From a checkpoint of a small mixture-of-experts model trained on Wikipedia: 8 picks a token.
Below are experts of layer 3 (counted from 0) of a mixture-of-experts language model. Rows are named router (the router's row for the expert), gate (a neuron's input weights, with its number), up (a neuron's input weights, with its number) and show model dimensions 336-391. Each number is 128 + 32 x the weight over its row's rms, rounded and kept within 0 to 255. Numbers have three digits each.
After each expert's rows: a language model's description of what the expert responds to. This comes from a sample of Wikipedia text that the model never trained on.

# expert 41
router:133113105157150155105112075090093120076157130118147162167099185114194178129104179135171132129127148136117153139156145159081103077079142158122081176081084079104088124165
gate0:095158116085148136121204109150050089105136195131067162150145111165102064112128117097140142091200112095144140086178126127138188171100149131118121099113088146065177117159
up0:109153080129125120105128099141093083148088124142116100148119145121103155132101120108117169106101076096184205135108127132094149178086131143102091093119148155106118138186
Description: Articles and ordinals

# expert 22
router:104102119136114127051120152113123102079109139132132120178104132148124144086099187126138131123144123130106196129148124131107128100095113118142084180128087177092109166155
gate0:168089077129104129132053068052118106197119170128107111094104108173214150128122161121120043160168191030117147106179065112129120143158173163196136103153171135174107190110
up0:136158103102085051159124134097129136093114145199130145141112110173152086122113091174140132136158118086137160180105134148103178134108085162140147115161179083154118114175
Description: Capitals and acronyms

# expert 44
router:143076141136103176054171119109079143127108099175155158115129118109133154147112157133113097115147143118147164129134091114123118105141131132162124186131143160146140136163
gate0:087108121130141187123178102165102145156161169186139143162085166133120157088145131146138108153164118163167154101099105182139110105143126127122118171106145162165122110178
up0:120160150173117134155133129140145117109092122120168102152136134088087133125093141113107134094049169139109137135111191066128064112052085151095139087107060149087107118134
Description: Scores and table headers

# expert 30
router:081104108135135133066206143127102095098135108147154141126054188146193164083092128129171099151142143175169162131130119114118125106127152147124127144131081095147048177139
gate0:143136127187165189106198142119093091101125133147103146125151149133114136110115105132077138125138120122079082125160141107145119090136140092093132124090150129129118158113
up0:125079097079152131133174126117135145137101140149138135064130101111094097124127173161152166193130135133172129140147162143176112172075160111096108129094179137196140131148
Description: Function words mid-clause

# expert 61
router:110081117145118194083164075117094154132129111137128090166133192158162135118102169135160141128127181157169149102131107171137094082146109130124097138166085110114067201147
gate0:140174111141203127072129093134085142138173124129092155150186206107103097139172097116157136171124147081153133079143074175120120169157126107121105132150125061138159167163
up0:148113175123113165168112162096084097106117165133119102126148081150142165078190179146144107114101138181107144193154144070146145185120144061104147095139115101121118138123
Description: Determiners opening phrases

# expert 47
router:119079098173124175070100110134122069202110148095180091163067160091162143093105138142132136172128104171139134095092077182128115075146142171150106144160149136140109091137
gate0:154126040132182064129123152162144115138193103130158130096130118122210148161130116167205121096119129145164091139109085171058106046069144093148132125148065115078115154067
up0:089095143118111073091135143098090143162136137173173127175106179205146089114109136153159136106171118133111139099132133180084091081096181119137168100096092114115125152132
Description: Connecting prepositions

# expert 7
router:100104139159143200140104103130110115161151148123146099139093149092132130113144187134161168129149102133121124098083088164109135127083120129170062138114163105112072103160
gate0:130133173120102133123041129119100145139107170128151124134105077115099126123115068075132158174128111126126105057101202132103187127086097135107136082089131135190135119141
up0:210110154105148105104105207143150155112078172125123090141101144139109135179134146130131171160128150117101136050165168156132127146143139097152178107101147133115158163143
Description: Finite verbs after subjects

# expert 60
router:129102110181116173100128123140125096154155137170146141158126109132123134161156151123141082143183137136146157129107070186108098067116128145155081131159070114103159072156
gate0:140093121101145074086127132146109167152110154079181068074153149100152104102103170085144154125162100087129122125086123072140142159100152110083165118152159097107114132181
up0:106129144105103111085096169138151129121205190140104170150163139075106170135152093161137138181130090182118145168135132113105089144138124127074123128160127101143094115110
Description: Verbs in review clauses

# expert 12
router:152065104099139190061134106132110144111068102111144115165086142109172155095088137138159158066076106118162188137104122161170086111056135170108080126152140128102082137161
gate0:127118131079131156119153186092143135103190159126126170122121193115124173149096173135164123109118101132098146180154170157158143078141150188124113185071176123148075169204
up0:116128099141144126177113168105134187059123094166121043122097082117196083144114198143152141184126102171088156105060122066134108165133105077159100099171126160142058103207
Description: Word-initial fragments

# expert 45
router:102094090152124137120151103121075106142119077096150136131094179124159126109165142150146074098146127170132147132129108157094062143127145163179106156151136132163093129161
gate0:099167097113161172138143155198123130141207137107146148189106128141101189140102113142129161132126123192123160127156137110138113144164158120079109157127091132108172127110
up0:164113144169127098142134113155156096141154088120095179168143115153109097166154157143121136153087115115138099095139126130112100114097052123115137107079090129105101130092
Description: Word endings and commas

# expert 16
router:168071126157106149069156101173097142136112104176150116132118166123139120129072156114100092103146108144178156146163113122150139113094107110112107143164117120147132175154
gate0:143106219135125171077138184065125126166105133122119128158136159144131067155151151126119074196163124129117199150141135209097124117101100099133127087174084098154157149090
up0:066132205098120097093107116137092122060115152127156100119116102137113132115170177141164149129120138119133117155079145128170085092122078132163110149146158119173148136162
Description: Common content words

# expert 5
router:098105107137102175096104108077066084138143139127150075163100145133140132055112193086174139156122156171174183118110135151131077110139115151164095159154121133143087142183
gate0:135120147122125134134092121130144146140127157130100129161107124148122122137103151135101167140156077169127129119070171147074148156131111157130172198112121131145132129153
up0:161104114150153149134070150112139083128087182082111155160126139180135132103144149128115113144126144160098092138071130151112115122128148170091108133167138159148127111146
Description: Articles and name starts

# expert 1
router:152097150177160192070168137161107133085169125161206151096108161127130163140087161099180072180108117152119181118140144150097079114124125137100122158145108116134105134170
gate0:101125089180070137076105117102138098144091119171106123179132134105160114148059099139118059115145134125125137078091159119116182142133069130092121123150076121171078149140
up0:183154150178126092107133137114106061168165153126113188170151155178139176127150139126145076122097130111123112090135079137134134146154167097148083166118097139142123097106
Description: Quantifiers before "of"

# expert 36
router:157086083141109090081129106161129108127124156132142111173075164089149123144069163082155120153176117113097186137128108149123142111065106157154057188133162100110119135171
gate0:099184092100051115142105128136120138130068125176085160112162140111147098181119134103142128112139093116141112090126193108122131123150106140130103132156152087137139105134
up0:100103110147100149117141070107098140124112147128154177137128123165099188143147149171072098124061094127109147106094142092117168134126099093113136106128131172132145123131
Description: Institution and proper nouns